From a checkpoint of a small mixture-of-experts model trained on Wikipedia: a softmax router.
Below are experts of layer 11 (counted from 0) of a mixture-of-experts language model. Rows are named router (the router's row for the expert), gate (a neuron's input weights, with its number), up (a neuron's input weights, with its number) and show model dimensions 0-39. Each number is 128 + 24 x the weight over its row's rms, rounded and kept within 0 to 255. Numbers have three digits each.
After each expert's rows: "mostly gets" lists some tokens that are sent to it at least half of the time. This comes from a sample of Wikipedia text that the model never trained on.

# expert 17
router:159167133093090083136129146137103112084124177087150099138147145185143084132180164136128131124143121094101117127150102142
gate0:071131150137125101159109130139069125133126126142125126129152129134076128128125133123124169151119110131155116086168128096
up0:197129145139130136124113125150124136086132131127127129088101137124139177140146115129146119127128123131119120151120127208
gate1:171128097112152102125116137132129033119131127135136130164152128099129125097118070136130109127125129140122132125129092152
up1:080128207161079147137130136127125138133107157138141123129125053139118130104134148120143131088160129130128180191131127123
mostly gets: " University", " School", " Award", " district", " team", " city"

# expert 127
router:124112136116130146092100151123120151096121178117117085128140128127132117114123143150106171157099146142120135112131111123
gate0:097121130142157133128209122153144133173128117112127061146139129129128034185122112128115130132096107149114084149122131075
up0:151124132122129131135132114176168114118130130133139124104208176110103125128128126110133137148138102124135129078139124132
gate1:137135131130093121130136130130149152125126148131123128137122131209129163136132127136124119179128117150142124139111123117
up1:128119130124043128138129140130128135124116149136126096122173140130128143164129087132108116139126131195127139157127112124
mostly gets: " music", " process", " Music", " Church", " list", "ities"

# expert 109
router:077131138139142143099152170136119129139125138140085138122145089088172179134106114159093111136097128127167098151142123172
gate0:125129126129129121090108177176128121129125129133122139132128148123128092132159074076132086133065126125136099118107122122
up0:130122115144127145126128130128057170125130136122130128131129128121135126133125152142145109137128133151125126127096110129
gate1:126089136110144115115178131124136136119177101163148125134100143119129126162130146147126126164128110142153125129101122153
up1:114128120129130132177087130116184148136086131124114129119123139131108078091103109127123133127144138126206129119128199131
mostly gets: " S", " g", " c", " C", " p", "c"

# expert 87
router:124125100170121118103170141129124099100150106107119113129161149089149107131166118108159129089106135132130134145124161127
gate0:121151124121125091107127134112196128136060132154130130125128125134127133126134129102146133136126136145123126128124153118
up0:131122153161086130111137113178129143129143126108157127134150147167142189126127129141122116122142128099088173132136110128
gate1:128189125124124138130129125142147127129123191226088138129128127127132130128107124141151128108093095121076118132141126126
up1:128119134127128172100095129130129134142131089151129125132126121148111125139132126128129128150187165120178137133113128144
mostly gets: " before", " g", "g", "ag", "ug", " can"

# expert 64
router:113142159136111183140123113139157102088125136158148144085115093115139173121110073101082114134124113088135116120122152139
gate0:140073125129139135124137128095128096127117063129127073135132129129119127102129119158173124130130119069078125153125166130
up0:134139175129119108123111121128096143169129101121157088130140129127128134151063101111131194144095129125137136130119127137
gate1:228125141132106131096128145121120118127096144127134143136128130128134118128130118124129127129125119128126079139168137148
up1:093128120121129129129067045170169128152125125128133121133122065126127138129137140129188124128131129112145128128140125133
mostly gets: " Ra", " fa", " Tra", " ma", " Ja", " opera"

# expert 100
router:136084095173121147128130145130140141104145104118141131118142105149145149153135101180135166113102111120165182152094075108
gate0:118125102126153134108091142128132129132124177195150121152127123133128205128173132110128130127131086089124157138082125128
up0:116161123121126127102130117079127110133129153173103121126098120128169138144129130145185115157133096133141129129128124064
gate1:154123129123120129128153129078144157144127120119143134187122123113123129126140137109127116058093126121126144145134079130
up1:175140122122124128109124123130129163119128128129170055128116115128133125068146124127124128125124141117132166116122124104
mostly gets: " \"", " (", "/", " (19", "′", "("

# expert 79
router:131195103145128130096092131145123117137132133129139098143125120140132106101133176106146136132120129125119130088073156098
gate0:116150129139117129126134145124189125205119126117136125135167083088131128133146119173128126114129124097118118161127128127
up0:128140136102099055141131140159116147135130127128129127091088093123192136133117164121124158126127138097089088126143126080
gate1:137137064135115128135091107125163129120082160114096127143134075127128059146157135115129110126172113156125071126129125135
up1:136141162129131149168120147127090117120127060117130108122128134132125135079133120117143123107157148139128144119076106075
mostly gets: " San", " Sea", " Or", " Port", " Jack", " Green"

# expert 92
router:126155142096140085138109147147115121075151166084111151105124139176105091139135165118111149141113118082129140134169106112
gate0:091129128172054136127128132118095128128099131118131132136111135127126125139150128136119141127128135175120104121162134152
up0:129131133140182108125127112115132103121127108129136143126124126129156129128116150090120119145135131090143143155106192115
gate1:132156138145122108140130114076060127119139091140100160113125125140015128125129126198127131139125117105182121133128127127
up1:140137135128073105132124112120125098130216101125071134128132137128128127148164126146127116173127111136185125124128142121
mostly gets: " team", " Championship", " government", " season", " election", " Cup"

# expert 24
router:116125119099114125128087175160095120162115082090146102172157170146128106118131099099129140157119156104119128128101135110
gate0:125130128056122094077088127128107161125133135126126120175134132139118135123143128119184156125100106128131136176166132131
up0:071127104130152132108140127126133181109128125117158124149123150115132141130140178127132126123123087135141156143127231129
gate1:125126126156128096135122117120140135120133125130149125104081194150151088082129129141128131191112135113115121124116110123
up1:119128124126127178104119121125153140114144135132098130133139098062127123137128129113144120043126155123132128125092193134
mostly gets: " form", " sign", "ñ", " person", "MPC", " politician"

# expert 41
router:121138088132162140119152144109149091119128101120130119166155149060125156094103134141132143166119077149150113141138140093
gate0:147108129141199096124154157126111066140129126129125129098087139127125094129129114191130128133130136128129128120093149132
up0:116123127129126136126097124109137130087148152132107130108150205118070129148063144127075164129129136129129116127130124132
gate1:173113132099126146129121137105117081142127109112199131187152128127151133144126125128128135096134161138129124141127170093
up1:095150129137132122120121128123184126136078130129117130126111129129094128127129112136123054135122127123123144151129115142
mostly gets: " Ch", " Sp", " Sch", " gr", " K", " sp"

# expert 113
router:105118089146131113150144143154115126145143136100075166160083126092129146101119156089185093084160152142119153123128160136
gate0:155085129098123184129109133128140127127149142129118050129144169133135107134110104121113138128142157126115123184132172129
up0:135124136149130112152133124128092183129124122148129189129133134115121132128132151128159130128125105144155128135195130128
gate1:119140123109103089100135134152067125131126127125128118133137134124130117122180130089148128128111139122114130120134075144
up1:070135126136170158128135127081127209194129160104119126130179116154129130132120128059127118125093135126125135130134141198
mostly gets: " during", " from", " in", " In", " at", "In"

# expert 22
router:157126118120096144107155115116133115137148137089108097158128145126112165112116126143137109155141108139145112079152134161
gate0:128128122176127139138121131171102133128119129130144110111084115146176126131108129103139151148133134198122129131056127128
up0:126131128160126132124104147221113133121129127105143130114075125128149126127130138109131134135150167201125128130060106130
gate1:129114146128127132090123128129117150129133102233128110128120123108130097127128112132128129107144141129127135154125070158
up1:096131127140126127095132133113079156128110157171131104183117100121133130088129103127169138088119129117130152134129133157
mostly gets: " as", " with", " where", " against", " As", " by"

# expert 43
router:155129143095119085152143108148137146089134159109130126110147156186111121136175139121104126133142122100124162137123135144
gate0:128122128128136128128119145128142128135125131131155127128128052182123134137110129125118137125113141128111132132122117115
up0:129125134121132103140126137128139126134128128129158127120139127161125130134128129124128129125131145125082128133131114127
gate1:092157133131169155169132087131122145125132128139127121172142131123130130125137146067137128132232134056132142128113128121
up1:119134129128135152135129125128128157126147140121122124230146125126133134076134125085131124130156132128159127137124128104
mostly gets: " organ", " player", " artist", " student", " leader", " director"

# expert 80
router:085113111141126124129162126119117095149136115118162166120136090106087119123109107145118136153154116130143098178177137130
gate0:106094128129128139130145142140120115127122188104133177119149119118117128123128151126124107126135128122121126135128120115
up0:130130164138152130129136113124120100136136123128135056126128128177128167122129125126068128127110199130112127146176116157
gate1:124124129120189138086213120128141128144113128130131140112126114136098126130100092103093111112154127066115122126142136129
up1:162130094135134142064174155129228127126124123138128130118127166054138128127121112131147132124129139122127123117128168115
mostly gets: "JPL", " $", " 1", " said", " No", " 4"

# expert 33
router:119134105131185086140125132122146117140122145120153150144157117108154112151122161145116094141138115137124109160153128137
gate0:099129123132128129127131180121145100155128131131125122087119123143137130113161136173134167153128074124110103095128132126
up0:123125146114113140121112127139046124126162118122127128131158116135136173119146096132110124130090140129153130140131125126
gate1:180119126117140115122148130115143157229107140132115131116150108127128115139119128138083131090135129140131141161168128135
up1:200184040159109126175106169128123142126130139129128129128126122107123089106130104124122127117111114069094103181096148131
mostly gets: " c", " T", " C", " H", " Sh", " F"

# expert 57
router:119095147132108148131118125123118116119113124128162145114127167161110105094143146120168068186153164122159126167124167151
gate0:141122131149128126133120128128136118129136125120134156136185111134129086127132128138114070202139144173124104132125146129
up0:128128109133126118127152133119125105085146154138134127131129134129104135099130176120128132130167124150188197140121157160
gate1:110122128141126120054202157116111111131103143076095076126082124131134137112125144137138106140213087127182128095134118131
up1:138128126143108126153166130077109113159143116112109129080122130174108077137124129150128127085147130128129154179124116135
mostly gets: " organ", " design", "ident", " person", " development", " author"

# expert 84
router:120185143168162122111146111126127159095134175144118126152109088138113155121125073118112123103087127136177115112079138103
gate0:114127108127096128128130132131100095112144061114161128123094129129126115128145126129140156164103126144139094125150128126
up0:125146127147126161079128125102117147120123128126145127132186133126121127127128133128138094148126130130122117125124123124
gate1:128152130095100124121115099125134122078126148126083121128129137137127143148141194133079191127163189093119133128149148127
up1:129112131128119140130092130131122141100131125119128130114112140121138139175118178079130169097134152162128130104125140120
mostly gets: " Francis", " His", " people", "os", "les", " Charles"

# expert 15
router:141095164138099134108148099130190091119092098131112119102116120149120107167098116135139106123144158139082165154124127121
gate0:136139144147128097132128082131120128161131128127114195129120126126167128127107127128122140173129130127128130124137141133
up0:146131126125157134132132113121159065133110054094131150128123124157168178107121125096126129131117132128115127116123136159
gate1:128108128128103049124085130125128123132064141120062127123123129121197165151126128129143170125148080114093117106128128128
up1:127103132154138045125081130130128129128126069083106127132119157114127119127136126126135233132173126123119125128128112117
mostly gets: " pa", "fe", "wi", "fu", " four", " six"

# expert 118
router:201154134091158120118135144135144159167140166126145125150122095168114129111161141129119133120127103117096147093144138098
gate0:072128086150127168148123128155131143132128155137137101109134138144129128151142168093186145131151132120125156091120122083
up0:132083126136121136121126119130163142155126203130073135135109130130132131072126119109129128104129158125118125105124125108
gate1:163125127101091133109171099128125112125130169138103126123137131115130107125150198136032125136153186129129135117123110198
up1:127123133151105123145119129127080108115147091126125133152109131156152126131110135108169136121123131122119119126127119128
mostly gets: " York", " John", " William", " James", " George", " Michael"

# expert 117
router:119118144163157158116094141153143127090106141125106134120150136149148127155100154093185140120143135150112160137133123122
gate0:134154158099113120117123210128183136125087184168081097123174105133128113099120131127121123125123170123128129110166109105
up0:137131091128127124131139079120125097128108131139127100136120126189124075112137091129120127123189131116129068102142129116
gate1:126140125162130124119126186105120115114102132111128123147144163127123136106176129124120206133134125129119128127128168068
up1:123129104135127148130125117129128142128116159125133088127129098157093131126125118138020134113128128108126137130126132128
mostly gets: " m", " km", " commun", " artist", "ism", "h"

# expert 66
router:112180130121114132125159176131128136165099135136141141149124123096102070147152124099146119103150141118117133160101142146
gate0:104132131090124149133141123125123127153098139129125128127113175151163095108126223124062140115131132129111121127148136181
up0:086126157091140130149132127132127075110121127131136131125112129147128152102130190126125129125165122179138138131102115128
gate1:121128095116108140129130136130096193126114134127126122128140126128150135129168090143124130128124123108127148122141133150
up1:145110117128121167087136138134141107121134090122129129113124118132128126149087129136129075120104137170127135129138089135
mostly gets: " Mu", "u", "fin", "cu", "mu", "gu"

# expert 18
router:123098073161124140115133118157111107149139148117097157133131155116141138085093153116183120117142147124131098109133125129
gate0:087150104128111147154143122128150120133128128126129129131128132117125087124090117125153143098127126049125129129129149083
up0:075135120138066137132145096129196130129126132159198129125112108134124128140096129111125192110145129101154128099122129109
gate1:129128062109102114131167115129128079177133178163129117134118135126125132109121099128146148130145125131055129131171128130
up1:122123128122124120096120111075126098180150130120100124156145063128137124087129109126146120133128125108082153148130123068
mostly gets: " for", " on", " from", " after", " during", " On"

# expert 16
router:158109163142076148102098122122068155156113109141149117145123119110154091148122160118134111100110122166129103064154063106
gate0:135131129127095131110135129129107138098134148115112050124150124166154126109132133108127134138152150150137123150089130131
up0:123106137111100128134091117122132121108160142139123124099142125133156131127119119143127158118132133064149129132131128117
gate1:127120153140149123134131110126129125124131155123130136098131151133140126133129194139133150203135141128116122122178121120
up1:128130131117119072126139096118135133131137132123213046127131181125129138138133183129127123120133130125174124126129154102
mostly gets: " Y", " Tom", "Y", " Jack", " James", "ji"

# expert 19
router:158111140137114153167118145099116104128077127116155128086154110146082113134151095161115112133107111157104127169126113117
gate0:115121128128136144160155133150142124133156106128123098170149128136118164058044114126112127101128099122146110121145143117
up0:125129085137102122124140116011135134148094135064135125126122105125130124130106168128128142127137137137125129112132127128
gate1:129154119079121128135092153111136087149084163137127120168127117139128125157125136142128082129172165103121125133170130139
up1:114133108132038112135118138113089127118127144144103109135121096133207128175119129128126121139116135122159110147190128124
mostly gets: "′", "″", "°", "^{2}", " −", " (1"

# expert 111
router:138132084129112125096126077159110146164098149147095117112168131109100153117110088104103146115105117122112151147152120142
gate0:134133129123174098154077119128135125147173112129121090134185118062107128176136093127127129128108100104130151131141135110
up0:119128119133128133127116131145114127129130128124132095128127096121088103127126218128154110129085126113177128124095134104
gate1:093104129126125107127153126116131128156112128123098081124124134129129117197125163138128119137125129125130122135124131136
up1:121097128162125128120134133135135133146128127120118111131125131128108136121138147128132131129123187086185182136089130131
mostly gets: " d", "ig", "ac", "ğ", " Ad", "ș"